{
  "d_expert": 128,
  "hidden_act": "reglu",
  "moe_layers": [1, 2, 3, 4, 5, 6, 7],
  "normalize_top_k": true,
  "vocab_size": 8192,
  "optimizer": "soap_variant",
  "beta2": 0.99,
  "max_seq_len": 256,
  "dataset": "wikipedia_en"
}
Below are experts of layer 4 (counted from 0) of a mixture-of-experts language model. Rows are named gate (a neuron's input weights, with its number), up (a neuron's input weights, with its number) and show model dimensions 0-255. Each number is 200 + 40 x the weight over its row's rms, rounded and kept within 0 to 999.
Before each expert's rows: "gets" lists some tokens that make up at least twice as much of what it gets as of all text. This comes from a sample of Wikipedia text that the model never trained on. Tokens count by the router's weight.

# expert 44
gets: "t", "ma", " it", "at", "p", " It"
gate0,162,235,271,163,195,191,141,230,176,238,150,250,267,194,211,148,202,209,167,149,220,229,222,176,162,184,152,208,182,205,177,217,204,191,212,172,236,245,229,155,170,293,250,135,235,201,128,191,216,190,273,170,226,209,304,219,174,118,252,246,197,248,226,242,248,182,194,208,186,188,123,237,171,208,214,175,186,219,238,199,174,283,166,133,118,248,217,183,195,133,250,275,249,196,135,203,248,184,226,177,272,172,291,196,309,235,162,150,152,243,213,162,202,150,227,311,229,224,165,284,253,242,237,201,170,269,212,192,235,208,275,154,157,198,171,152,190,311,277,203,216,258,234,263,175,131,173,193,194,235,223,213,214,215,252,225,227,177,182,162,211,177,154,223,171,250,214,223,188,187,249,234,129,173,261,200,168,202,203,200,226,220,192,211,176,242,251,178,210,231,146,236,205,227,170,240,104,223,193,177,200,150,182,255,162,157,264,210,170,256,263,173,206,188,201,217,203,132,199,220,225,173,221,199,155,164,160,207,191,139,233,274,204,192,192,208,201,167,199,163,208,198,259,210,235,191,248,149,231,124,176,217,171,226,179,170
up0,243,116,173,179,247,190,254,199,248,211,155,233,146,353,174,186,163,165,248,206,207,142,198,188,181,189,220,213,247,202,196,247,116,267,200,263,153,193,219,172,202,206,183,184,115,274,196,143,176,230,194,180,234,152,196,149,230,118,243,247,157,204,242,192,160,173,161,193,215,243,228,191,111,159,170,196,192,264,179,161,254,182,167,181,176,138,248,174,135,209,265,206,217,218,136,192,195,217,139,142,162,204,158,260,214,136,200,177,212,205,235,204,151,247,254,180,224,178,233,213,240,135,150,212,129,243,154,230,244,142,170,188,214,179,211,189,174,256,151,137,187,192,135,216,246,217,158,199,210,233,243,184,211,207,105,161,152,171,213,213,131,202,200,193,211,223,182,209,214,224,199,177,190,183,130,220,208,193,200,281,152,187,164,185,238,218,227,168,202,214,236,171,280,192,224,246,157,189,254,298,257,265,160,188,258,247,156,200,314,194,235,240,202,204,189,247,232,184,140,206,150,191,193,234,221,164,200,120,209,224,243,165,228,164,265,127,220,206,169,139,170,160,239,290,180,228,173,240,149,198,219,241,177,175,186,204
gate1,176,197,182,223,215,283,240,213,214,253,135,210,227,215,229,198,230,174,211,150,215,164,213,235,172,128,208,163,211,257,243,194,230,224,164,168,186,158,232,237,176,267,198,182,203,234,121,187,152,280,204,184,247,284,286,231,199,196,142,251,197,183,198,174,168,243,232,189,315,202,212,199,192,252,178,131,239,173,209,132,213,223,202,212,179,140,186,124,237,153,281,215,157,237,261,117,175,271,178,197,200,232,211,190,259,173,170,234,152,191,261,247,137,210,223,81,157,200,178,188,219,257,197,205,188,202,259,223,173,150,159,164,229,211,215,240,240,218,160,167,193,229,130,212,246,182,228,189,215,181,152,228,234,166,198,173,176,156,216,248,178,273,246,199,175,200,185,215,165,119,208,173,242,146,258,134,185,156,196,204,167,206,214,196,230,190,240,123,229,175,225,162,212,204,177,187,277,183,248,159,268,130,157,189,224,210,202,210,224,180,232,164,226,211,175,227,169,128,209,222,161,153,292,186,141,258,155,177,278,187,143,193,273,201,250,236,120,285,133,140,204,125,183,198,224,172,166,214,248,236,202,160,185,159,260,205
up1,209,161,233,145,227,238,289,180,134,141,252,218,151,227,255,229,206,201,231,130,218,161,239,245,282,234,180,183,251,166,152,209,236,274,147,180,173,222,245,150,156,210,267,125,229,225,198,240,226,195,203,226,231,179,210,273,239,193,188,182,232,128,214,204,266,185,275,138,234,145,228,190,213,257,180,167,181,208,220,98,234,129,195,154,201,186,295,209,217,156,276,231,194,249,253,284,247,184,204,164,177,137,95,214,208,211,215,204,235,197,211,186,212,206,262,223,273,175,203,199,211,212,203,178,252,180,201,195,214,179,183,196,261,256,233,163,145,175,237,203,236,157,190,194,196,208,185,241,178,111,206,255,169,237,234,151,146,225,242,199,158,215,214,212,175,235,236,178,118,173,152,268,198,213,161,190,192,227,232,224,254,147,143,233,191,268,236,193,218,147,210,199,291,127,223,210,239,274,181,288,169,235,233,163,230,165,209,208,239,220,245,158,218,248,228,197,228,205,131,192,207,156,240,237,167,188,234,231,266,190,264,168,179,231,185,164,198,225,259,188,232,228,230,147,232,193,234,207,254,237,192,300,129,225,185,225
gate2,171,179,227,142,183,230,211,219,171,274,183,216,161,242,206,130,224,167,203,146,132,156,189,166,196,176,187,211,270,206,178,182,212,198,217,257,191,195,167,164,177,187,296,242,211,271,176,282,172,301,218,260,246,244,231,239,158,190,237,183,189,199,182,220,220,195,269,223,185,238,185,216,201,221,243,238,214,240,179,206,173,226,222,242,282,244,145,236,142,191,215,183,205,166,168,106,208,341,225,167,281,226,198,191,263,245,211,211,226,181,221,251,163,207,205,221,206,183,172,227,266,204,193,196,220,219,203,227,188,323,166,207,238,203,204,189,159,165,193,193,126,134,133,157,203,228,226,180,163,198,250,231,268,137,168,182,170,118,185,225,225,227,144,199,228,194,151,208,135,230,161,261,202,158,190,180,202,67,210,217,216,180,216,249,246,220,215,219,217,190,185,157,282,179,120,258,175,266,189,163,155,239,104,252,270,227,176,221,244,204,195,190,201,189,261,137,190,211,144,225,224,236,226,185,136,186,176,191,198,200,152,273,184,250,185,208,153,226,281,196,189,160,262,250,215,169,178,233,205,186,226,227,163,244,270,190
up2,184,231,113,210,176,215,181,214,163,160,239,235,289,148,175,231,163,186,196,238,194,166,194,230,201,230,201,222,238,158,219,200,148,151,140,238,205,170,228,222,283,208,181,217,252,172,214,175,153,248,152,278,190,174,119,185,211,166,199,186,132,184,169,244,224,255,188,266,226,221,191,227,229,212,257,218,136,152,123,208,216,169,188,230,208,96,191,204,252,218,221,275,206,195,244,228,117,231,161,217,157,181,206,133,128,217,146,116,228,192,188,197,183,264,210,116,192,255,267,155,185,123,194,234,187,244,243,214,180,220,277,163,246,181,236,224,209,139,174,212,136,146,147,220,240,143,181,150,189,196,182,174,150,220,256,152,145,241,183,163,240,143,163,163,213,196,239,105,191,170,222,201,117,179,247,186,175,155,199,244,230,182,212,160,251,155,202,215,211,199,209,195,238,247,213,183,200,169,334,263,191,210,149,183,239,245,247,208,170,231,188,218,185,170,188,208,241,223,159,249,195,243,105,156,222,210,258,216,217,203,220,164,129,219,188,194,161,163,182,286,193,271,147,217,220,193,134,209,205,164,154,138,168,174,223,148
gate3,178,203,164,176,165,222,213,245,238,164,216,170,179,161,268,169,221,149,183,228,192,215,214,252,179,172,153,161,87,176,213,156,199,166,203,184,226,185,226,237,270,211,249,212,184,234,69,226,219,197,252,215,267,156,161,205,241,231,215,161,179,254,132,272,202,187,229,232,157,180,243,132,204,227,149,177,209,131,229,158,150,297,194,239,201,243,178,182,175,156,194,183,232,225,225,140,231,158,154,168,154,140,225,229,172,206,150,189,245,220,235,217,252,166,157,219,239,162,222,88,265,284,217,220,189,194,157,225,215,210,140,171,213,229,206,162,176,212,203,185,228,194,161,230,203,256,179,212,213,230,175,170,207,181,209,174,153,205,258,224,218,246,239,198,216,218,188,194,176,146,190,201,133,207,264,212,146,214,185,183,158,338,131,206,204,157,256,193,195,273,112,172,127,187,208,112,183,241,203,164,242,239,216,143,249,186,230,212,285,241,243,215,180,96,210,262,185,152,215,161,129,101,200,159,210,301,206,199,167,239,263,212,198,166,178,141,195,203,181,166,229,200,196,199,186,279,188,208,161,177,192,165,169,207,184,217
up3,293,162,159,183,309,211,181,204,239,208,237,143,189,298,162,243,232,154,226,262,218,204,120,122,242,138,253,216,230,184,140,237,195,260,192,200,167,261,211,195,128,181,217,210,187,180,238,209,170,146,181,172,200,227,196,203,257,173,258,265,172,177,197,262,198,166,157,209,205,183,128,202,188,160,258,201,144,244,154,303,231,228,146,164,166,182,228,205,242,200,235,233,166,206,208,261,230,144,198,178,221,255,279,144,211,205,249,189,207,192,184,235,186,158,221,191,183,230,147,227,227,181,208,223,247,186,275,145,163,127,173,199,214,175,206,184,221,220,148,206,192,171,105,162,149,211,202,207,213,197,182,171,181,155,191,201,231,214,225,248,191,206,105,184,161,170,186,173,249,198,178,228,169,183,181,173,232,122,175,191,178,195,238,192,202,198,224,77,172,166,254,209,175,155,251,249,258,274,164,169,199,149,142,197,187,226,133,170,235,187,156,186,246,300,148,240,192,198,214,214,202,227,204,320,182,248,192,226,278,207,160,186,228,213,217,220,243,224,122,227,92,180,195,176,218,238,192,192,218,234,204,151,285,211,215,255

# expert 16
gets: " ", " −", "–", " +", " $", "_{"
gate0,162,226,202,169,148,209,259,250,222,201,206,154,208,212,163,210,172,198,232,139,202,213,164,159,206,220,200,199,145,248,230,161,153,149,207,184,188,187,213,155,193,176,210,223,197,126,119,142,261,134,164,186,246,154,201,99,211,201,192,145,264,256,226,171,136,116,240,245,249,189,159,185,184,162,179,269,156,127,212,201,189,142,212,238,166,163,174,154,227,230,194,208,191,167,237,135,251,148,209,183,236,153,188,237,211,199,240,117,306,199,195,257,172,157,241,236,190,149,185,212,280,203,254,228,201,211,276,198,199,247,170,298,243,176,216,125,170,219,161,237,220,222,201,263,192,225,158,178,153,229,174,186,148,271,235,179,228,178,186,232,311,214,175,130,267,128,280,235,220,196,223,217,99,159,193,246,244,201,190,180,142,164,232,241,217,249,219,174,183,230,195,219,176,222,246,253,152,200,149,257,183,236,214,214,200,115,255,188,148,263,165,199,184,170,171,231,256,176,229,207,147,222,177,232,216,171,178,180,156,201,214,163,209,202,165,142,207,222,162,177,155,228,201,247,133,232,177,215,230,193,216,258,188,310,179,253
up0,168,187,202,140,191,208,198,205,255,261,250,214,161,277,211,205,206,188,181,259,199,170,206,223,167,191,178,196,186,173,268,220,233,182,224,139,190,146,183,135,240,218,194,158,182,140,173,202,222,168,267,211,173,146,217,198,233,178,231,172,273,286,222,209,198,174,162,229,115,208,191,259,159,125,182,237,264,217,223,157,275,179,201,265,215,144,190,247,195,128,154,218,191,83,204,171,220,236,207,303,229,196,194,150,216,150,306,171,239,196,181,143,209,239,238,176,244,221,212,212,178,230,251,226,173,210,175,218,176,283,202,203,225,195,199,172,173,165,218,163,235,218,219,227,163,203,307,207,69,187,141,210,216,205,236,185,169,166,139,197,189,232,170,146,225,162,124,281,243,245,139,161,170,132,263,178,228,268,191,160,136,216,244,242,286,275,188,166,188,169,210,197,180,270,151,117,173,284,213,152,194,149,219,239,217,203,199,237,211,235,219,234,199,160,119,210,180,171,228,190,154,165,161,265,222,183,205,149,160,242,215,200,213,191,256,117,140,232,187,205,234,216,218,199,183,187,202,196,187,162,206,201,222,251,226,239
gate1,173,204,198,271,186,242,180,207,194,224,190,146,219,154,186,224,292,250,142,287,108,273,61,137,174,185,226,183,169,200,173,215,243,179,192,237,272,142,144,149,201,166,201,228,265,246,271,181,184,239,247,270,229,195,212,189,203,220,255,269,193,182,104,192,223,236,190,247,233,160,192,305,225,172,193,176,144,136,192,183,259,213,116,186,176,215,222,267,170,166,212,175,175,182,157,160,260,201,200,168,217,172,204,254,212,175,215,201,237,199,271,170,205,178,210,210,187,184,252,139,196,166,189,167,175,195,233,264,229,190,203,249,97,258,239,148,192,144,155,153,197,178,121,178,250,241,159,189,169,239,181,182,181,246,197,144,204,242,166,126,274,197,216,213,174,154,227,152,200,125,237,171,157,237,156,214,197,186,244,184,188,221,202,264,182,235,207,243,200,259,179,223,276,230,243,229,292,147,212,230,187,187,228,221,225,232,233,197,189,194,178,236,226,217,183,203,244,210,199,195,153,111,249,268,227,181,168,193,162,242,199,202,239,204,277,216,214,223,207,253,113,228,213,149,210,173,144,208,215,250,198,210,174,212,166,267
up1,223,218,231,220,250,224,169,191,182,191,225,211,213,253,275,238,197,249,204,172,151,210,185,183,210,211,262,259,123,198,234,123,208,131,176,212,257,157,178,232,210,176,212,220,169,183,179,277,161,171,184,219,193,239,239,263,222,219,273,237,198,207,126,200,227,218,240,175,161,162,173,185,166,165,222,225,220,223,245,166,165,162,176,202,225,147,145,192,121,277,152,204,194,160,223,243,189,160,188,167,195,195,155,150,183,214,222,220,219,215,170,197,168,148,216,282,218,216,190,270,234,248,205,158,210,141,228,215,153,170,177,198,267,186,150,168,233,164,194,213,171,193,221,280,241,122,211,196,177,229,272,103,244,142,211,175,253,217,145,241,142,160,185,262,179,203,193,237,272,200,156,211,181,272,191,243,177,255,230,188,123,251,131,268,134,215,242,120,164,205,162,246,225,181,171,182,250,217,193,196,163,241,165,189,287,248,267,280,171,169,206,246,191,228,210,317,103,144,199,234,216,73,221,179,229,173,159,179,229,186,207,172,208,166,228,173,184,174,217,214,253,229,174,218,112,194,144,175,258,253,194,235,203,151,207,226
gate2,164,172,151,169,212,181,188,222,266,156,219,251,191,196,196,277,237,245,222,194,215,186,240,219,265,180,212,157,205,238,164,149,223,224,143,236,193,182,131,229,241,169,236,154,266,179,135,166,260,208,259,232,271,194,143,280,159,215,150,214,186,188,192,225,146,262,196,230,207,265,214,302,280,252,259,179,179,192,148,230,217,187,230,188,201,156,133,166,287,166,156,240,310,178,151,191,195,190,201,223,180,233,273,241,229,246,171,193,241,196,125,228,198,179,163,263,198,189,185,198,187,244,205,158,147,209,201,207,241,200,187,256,174,198,224,240,162,178,298,249,254,159,192,138,206,194,193,189,158,160,195,217,184,231,190,207,217,125,274,129,196,247,187,137,224,225,232,206,200,262,185,248,251,212,205,171,268,122,243,208,263,221,178,230,202,204,262,180,220,173,184,220,183,193,266,263,163,256,228,173,217,209,229,213,218,176,287,204,199,232,151,243,261,146,158,140,194,224,234,176,136,182,257,167,178,203,189,180,220,238,279,139,232,253,190,133,105,149,219,231,228,194,231,225,235,127,231,152,196,180,178,240,241,152,202,161
up2,179,164,220,161,181,263,237,158,165,206,91,164,210,215,271,131,212,254,163,232,196,227,123,227,156,215,221,207,246,241,133,156,241,116,165,164,172,159,167,222,185,180,258,218,216,252,164,168,232,119,244,183,259,129,241,276,140,187,126,202,183,168,226,195,151,241,189,215,162,180,242,145,275,175,178,240,171,184,122,262,157,269,186,177,180,189,191,152,162,239,203,215,172,138,183,206,214,196,247,213,183,174,248,194,268,134,140,235,247,188,209,179,196,206,180,149,288,180,205,141,260,244,195,135,218,224,193,203,250,163,206,187,138,209,235,198,217,217,254,293,190,200,259,221,170,166,253,238,263,169,91,186,159,163,226,196,224,214,222,241,268,205,232,201,222,177,213,171,204,197,234,197,228,249,199,199,233,148,235,146,181,154,202,187,214,170,238,230,224,234,206,186,159,232,211,204,149,180,187,228,185,198,159,230,243,234,221,229,292,110,172,252,226,263,179,254,175,158,132,189,129,166,232,146,200,237,231,198,166,266,254,185,220,278,229,136,102,256,181,206,245,209,230,212,236,188,216,194,208,231,242,243,213,203,237,201
gate3,165,179,170,178,228,254,236,218,220,209,229,171,175,250,147,222,226,239,182,187,201,264,139,233,252,119,195,229,196,223,236,247,257,225,265,202,157,211,167,232,213,137,158,262,254,227,175,222,171,168,216,154,235,139,200,143,165,267,119,226,176,231,274,226,164,126,197,197,152,271,226,184,152,157,160,165,221,197,196,179,165,240,235,191,152,136,168,213,220,212,189,186,156,232,164,157,221,202,152,169,191,243,183,220,252,240,165,228,188,170,182,241,207,147,184,199,175,164,178,285,272,137,252,202,205,172,175,76,193,231,148,134,175,188,223,165,130,158,158,240,178,166,161,214,166,182,208,236,223,234,228,180,248,172,149,226,236,216,150,169,222,255,175,166,235,204,147,215,197,95,231,133,210,165,171,203,168,245,212,238,196,220,182,182,264,149,180,191,164,238,279,171,203,181,164,162,266,170,205,187,194,137,169,172,281,138,255,193,169,196,138,259,295,228,207,313,235,152,189,266,191,181,170,182,179,136,117,206,229,230,180,198,160,183,244,214,229,219,252,181,203,154,178,95,214,132,172,232,166,206,190,229,170,220,212,245
up3,234,227,266,227,85,252,262,170,225,226,202,213,157,239,204,197,259,253,159,195,188,197,155,194,212,166,248,188,230,169,254,183,187,219,256,212,219,135,188,207,184,211,174,186,193,161,177,165,152,277,199,228,152,172,150,219,185,187,190,206,157,224,163,242,213,243,171,156,235,169,191,268,188,169,210,181,180,170,170,236,224,225,242,194,192,174,229,188,154,200,197,154,208,189,195,314,128,251,260,203,122,216,200,201,205,212,197,225,245,181,160,258,121,130,273,112,266,243,212,163,231,181,173,196,225,252,106,204,107,173,150,252,263,98,163,227,216,245,331,236,211,238,195,257,219,183,239,187,174,171,183,233,159,184,160,271,187,193,163,258,176,159,200,191,197,218,231,198,161,170,186,156,235,149,162,161,187,215,240,257,173,185,261,214,193,184,169,186,179,228,124,126,280,241,226,248,163,163,141,197,265,252,181,206,195,193,194,244,227,162,134,241,232,254,238,143,166,267,161,215,202,201,241,257,199,182,242,214,262,238,273,187,247,207,186,165,185,172,192,245,109,169,176,208,162,212,216,159,235,222,202,205,155,194,241,139

# expert 2
gets: "9", "0", "1", "8", "2", "7"
gate0,231,172,240,211,231,313,196,245,130,262,208,153,216,152,207,219,200,199,248,262,181,196,116,229,208,255,167,216,207,177,237,183,145,200,143,179,219,215,195,234,114,203,205,156,151,171,211,262,132,157,236,282,182,215,310,270,227,176,246,290,106,145,176,207,193,260,166,166,266,194,154,236,180,200,193,213,169,181,178,199,266,234,158,168,226,196,133,234,206,189,282,206,194,158,305,196,254,203,212,265,176,131,205,172,198,161,170,199,133,196,212,208,208,283,211,196,211,213,229,242,199,195,180,152,136,215,224,163,178,180,171,199,188,159,204,170,197,175,174,173,176,167,222,220,273,207,219,241,141,200,234,185,247,146,124,236,222,117,210,298,227,195,196,145,169,198,157,119,170,138,179,175,199,236,126,215,210,190,168,146,223,272,261,139,260,179,208,205,201,275,200,203,169,268,242,196,189,200,219,215,224,150,200,229,204,229,198,193,218,176,141,232,182,233,132,216,180,176,192,245,137,229,191,173,253,200,210,140,175,103,172,160,191,167,235,196,248,164,207,189,196,230,266,147,160,168,173,232,174,183,164,227,263,159,229,195
up0,197,229,244,213,179,216,257,213,159,210,133,228,233,222,232,218,199,287,163,227,283,235,196,167,135,202,169,141,269,200,254,264,186,156,242,199,189,238,155,100,201,140,258,242,253,178,254,145,185,220,173,196,170,126,227,142,198,216,251,176,168,191,242,154,238,186,198,286,113,217,202,225,236,232,228,227,252,288,188,138,181,145,190,207,207,254,224,173,163,156,187,173,208,202,270,230,199,204,86,167,118,273,232,206,191,212,215,231,201,202,137,187,193,186,151,200,203,147,246,206,182,192,177,205,227,167,194,166,314,220,227,220,207,242,145,197,190,224,265,213,214,220,192,238,180,168,238,132,201,284,196,218,187,193,195,255,125,169,230,200,281,141,287,224,217,245,165,232,196,252,142,275,278,144,183,167,215,209,190,214,230,169,244,211,200,259,198,250,245,242,211,209,259,210,189,236,175,180,181,177,172,174,183,184,213,137,215,206,226,195,192,170,276,157,139,148,219,165,249,215,229,110,171,230,223,227,261,191,250,201,192,133,190,194,225,194,195,292,258,206,128,228,168,247,181,230,246,230,206,207,187,166,142,213,180,223
gate1,248,188,171,266,158,202,180,119,245,159,97,126,226,191,187,254,303,207,122,170,238,168,172,168,149,242,224,186,152,212,161,241,247,126,216,204,212,218,178,227,157,226,147,217,193,172,232,234,192,178,216,169,219,191,241,195,154,191,112,193,195,205,232,248,277,187,118,260,233,112,161,209,240,166,214,155,216,214,170,171,238,154,216,181,168,172,180,192,180,155,169,190,228,331,186,166,177,210,180,259,258,179,196,142,217,255,183,240,230,186,206,242,221,224,159,220,264,132,305,255,202,230,152,190,192,212,214,144,156,186,124,233,181,221,196,182,154,149,251,145,200,165,270,218,191,196,213,240,206,194,213,186,220,215,210,137,174,216,117,163,184,237,165,237,242,141,192,182,215,195,193,213,161,180,174,150,279,269,247,247,238,209,193,223,258,215,196,232,238,177,259,266,169,178,205,200,222,232,188,175,222,217,210,205,160,275,200,210,214,241,235,186,214,242,224,134,202,222,254,207,174,160,223,223,205,248,214,242,235,210,214,185,192,115,287,313,161,210,292,228,262,207,199,159,208,238,170,236,220,185,114,228,237,215,239,217
up1,176,191,186,195,175,164,185,171,151,245,153,189,244,253,181,156,129,149,161,279,206,117,192,203,218,196,225,201,234,255,211,180,168,228,209,213,223,189,180,184,195,246,220,144,241,142,142,194,159,166,192,187,220,217,225,209,202,222,188,145,180,158,191,149,204,173,295,179,221,177,176,147,176,198,274,239,190,117,260,143,199,238,168,176,158,201,230,237,120,193,166,140,189,131,249,194,142,190,148,160,275,178,148,192,210,161,202,171,199,243,211,209,163,206,103,121,200,232,225,211,195,146,280,194,197,268,217,228,136,151,192,216,182,167,120,119,187,191,231,164,180,259,233,170,186,229,162,188,175,233,107,198,209,164,193,243,280,155,203,238,245,205,176,194,213,214,143,182,236,156,198,200,135,159,169,236,97,287,155,212,151,224,158,173,270,132,196,190,235,202,236,275,205,199,148,218,228,206,269,203,117,146,189,189,214,225,202,230,253,168,225,215,184,211,129,209,187,176,250,209,255,165,235,248,139,228,179,196,123,233,203,228,285,171,177,124,179,274,126,204,179,138,192,228,164,193,240,243,258,201,220,148,207,206,172,246
gate2,176,186,214,264,105,104,201,211,266,218,215,200,141,173,138,269,200,214,170,176,229,191,110,224,227,80,192,195,168,200,225,250,186,170,161,195,204,247,168,180,188,191,232,259,258,154,248,204,192,179,203,182,141,135,235,129,165,121,172,224,267,267,215,244,271,159,235,188,171,193,247,225,166,209,240,145,208,190,199,192,153,266,288,145,176,198,224,204,209,141,218,244,187,254,186,221,209,219,272,247,203,188,187,169,195,173,215,179,233,149,176,211,208,153,141,273,186,181,181,183,263,258,199,254,162,191,111,233,209,231,193,173,241,186,166,196,204,182,214,156,260,138,172,225,225,259,282,190,232,280,246,197,183,214,254,144,193,193,165,204,226,222,197,191,231,212,155,179,229,218,191,202,186,245,186,255,290,228,257,194,225,200,246,174,191,212,247,203,212,220,186,180,253,233,226,219,185,197,200,270,234,214,168,255,176,140,151,242,177,256,192,263,200,203,226,221,174,192,297,182,146,128,219,261,151,166,197,145,189,266,185,207,164,138,200,181,216,211,258,176,182,150,103,210,122,161,94,243,194,202,168,208,245,176,185,244
up2,245,218,213,205,167,190,201,155,206,170,209,245,216,231,214,222,223,159,170,178,283,241,239,186,194,238,194,192,204,142,173,213,143,210,210,218,210,208,222,202,143,172,253,200,185,190,223,160,241,141,201,152,244,191,191,247,182,257,277,232,148,237,274,172,192,266,216,123,155,217,207,256,222,211,134,211,173,227,213,223,247,297,173,189,161,173,100,171,223,225,225,226,141,181,189,200,185,155,212,232,178,195,182,201,169,246,241,209,256,131,200,160,96,249,166,163,257,192,163,227,186,244,196,182,158,165,156,180,193,194,165,113,209,240,185,199,144,182,213,227,141,178,207,186,210,214,188,220,172,156,258,154,175,250,114,249,176,145,251,263,239,177,173,241,219,208,177,196,136,310,158,215,227,179,209,156,185,158,214,269,145,161,228,117,168,248,176,139,143,145,149,220,222,164,219,179,195,274,262,165,199,213,295,226,277,194,277,148,195,150,168,195,184,197,200,294,261,211,186,214,263,199,176,259,173,259,127,185,248,198,221,239,179,154,182,158,179,177,164,191,161,162,261,119,201,223,138,231,193,168,238,293,242,185,218,205
gate3,232,209,212,236,199,164,252,222,234,219,239,208,261,228,95,132,136,156,123,140,208,203,136,251,186,212,142,229,166,192,213,183,160,223,263,256,227,208,179,179,185,187,197,212,234,185,182,170,156,200,184,218,164,174,161,241,194,180,211,185,205,208,285,149,134,196,224,261,163,183,136,194,176,204,141,174,185,205,246,239,214,286,174,166,152,227,261,224,206,215,185,191,179,183,223,202,151,163,172,205,173,200,186,190,246,216,158,239,254,246,185,173,234,121,321,288,193,169,233,234,304,225,168,170,259,237,225,192,158,187,211,223,230,189,239,161,156,242,154,222,222,175,236,231,223,216,263,264,166,244,244,210,155,225,222,167,237,223,195,196,207,162,234,132,142,225,267,187,171,222,199,196,191,189,187,183,153,121,188,235,210,179,188,212,277,175,176,154,249,197,211,177,216,233,179,239,199,230,209,181,203,207,242,171,190,209,242,145,234,270,228,161,150,143,142,152,150,248,203,226,176,289,191,145,175,156,120,307,133,251,281,226,136,245,234,150,200,292,189,152,264,164,211,183,164,199,267,218,209,195,192,179,108,141,230,186
up3,232,159,174,284,211,177,265,209,180,176,184,203,230,198,210,207,143,202,210,229,123,209,155,270,159,211,183,176,277,267,199,160,238,131,194,262,196,289,221,188,154,197,195,168,206,169,274,161,252,208,152,216,244,142,250,249,224,194,241,192,206,245,148,144,191,243,211,164,177,169,130,200,221,220,183,121,211,210,242,235,236,186,151,176,166,161,238,143,229,165,273,137,264,194,261,254,190,202,218,150,229,239,260,151,197,189,236,135,179,281,225,232,166,189,221,263,166,155,176,237,190,250,181,194,165,203,189,226,162,138,213,165,216,262,183,224,261,156,299,142,235,217,251,218,184,240,171,225,145,151,255,234,184,227,208,208,251,158,124,167,210,280,177,170,209,195,211,240,241,113,153,216,135,240,178,207,171,215,214,237,136,161,186,158,250,234,182,217,187,198,199,183,167,282,241,251,191,206,195,163,179,195,248,159,243,221,177,171,263,194,193,191,246,148,189,196,176,192,143,175,215,187,207,152,158,180,197,181,181,219,156,162,248,210,234,165,186,293,151,206,189,120,196,129,228,140,163,265,144,291,132,240,192,209,265,169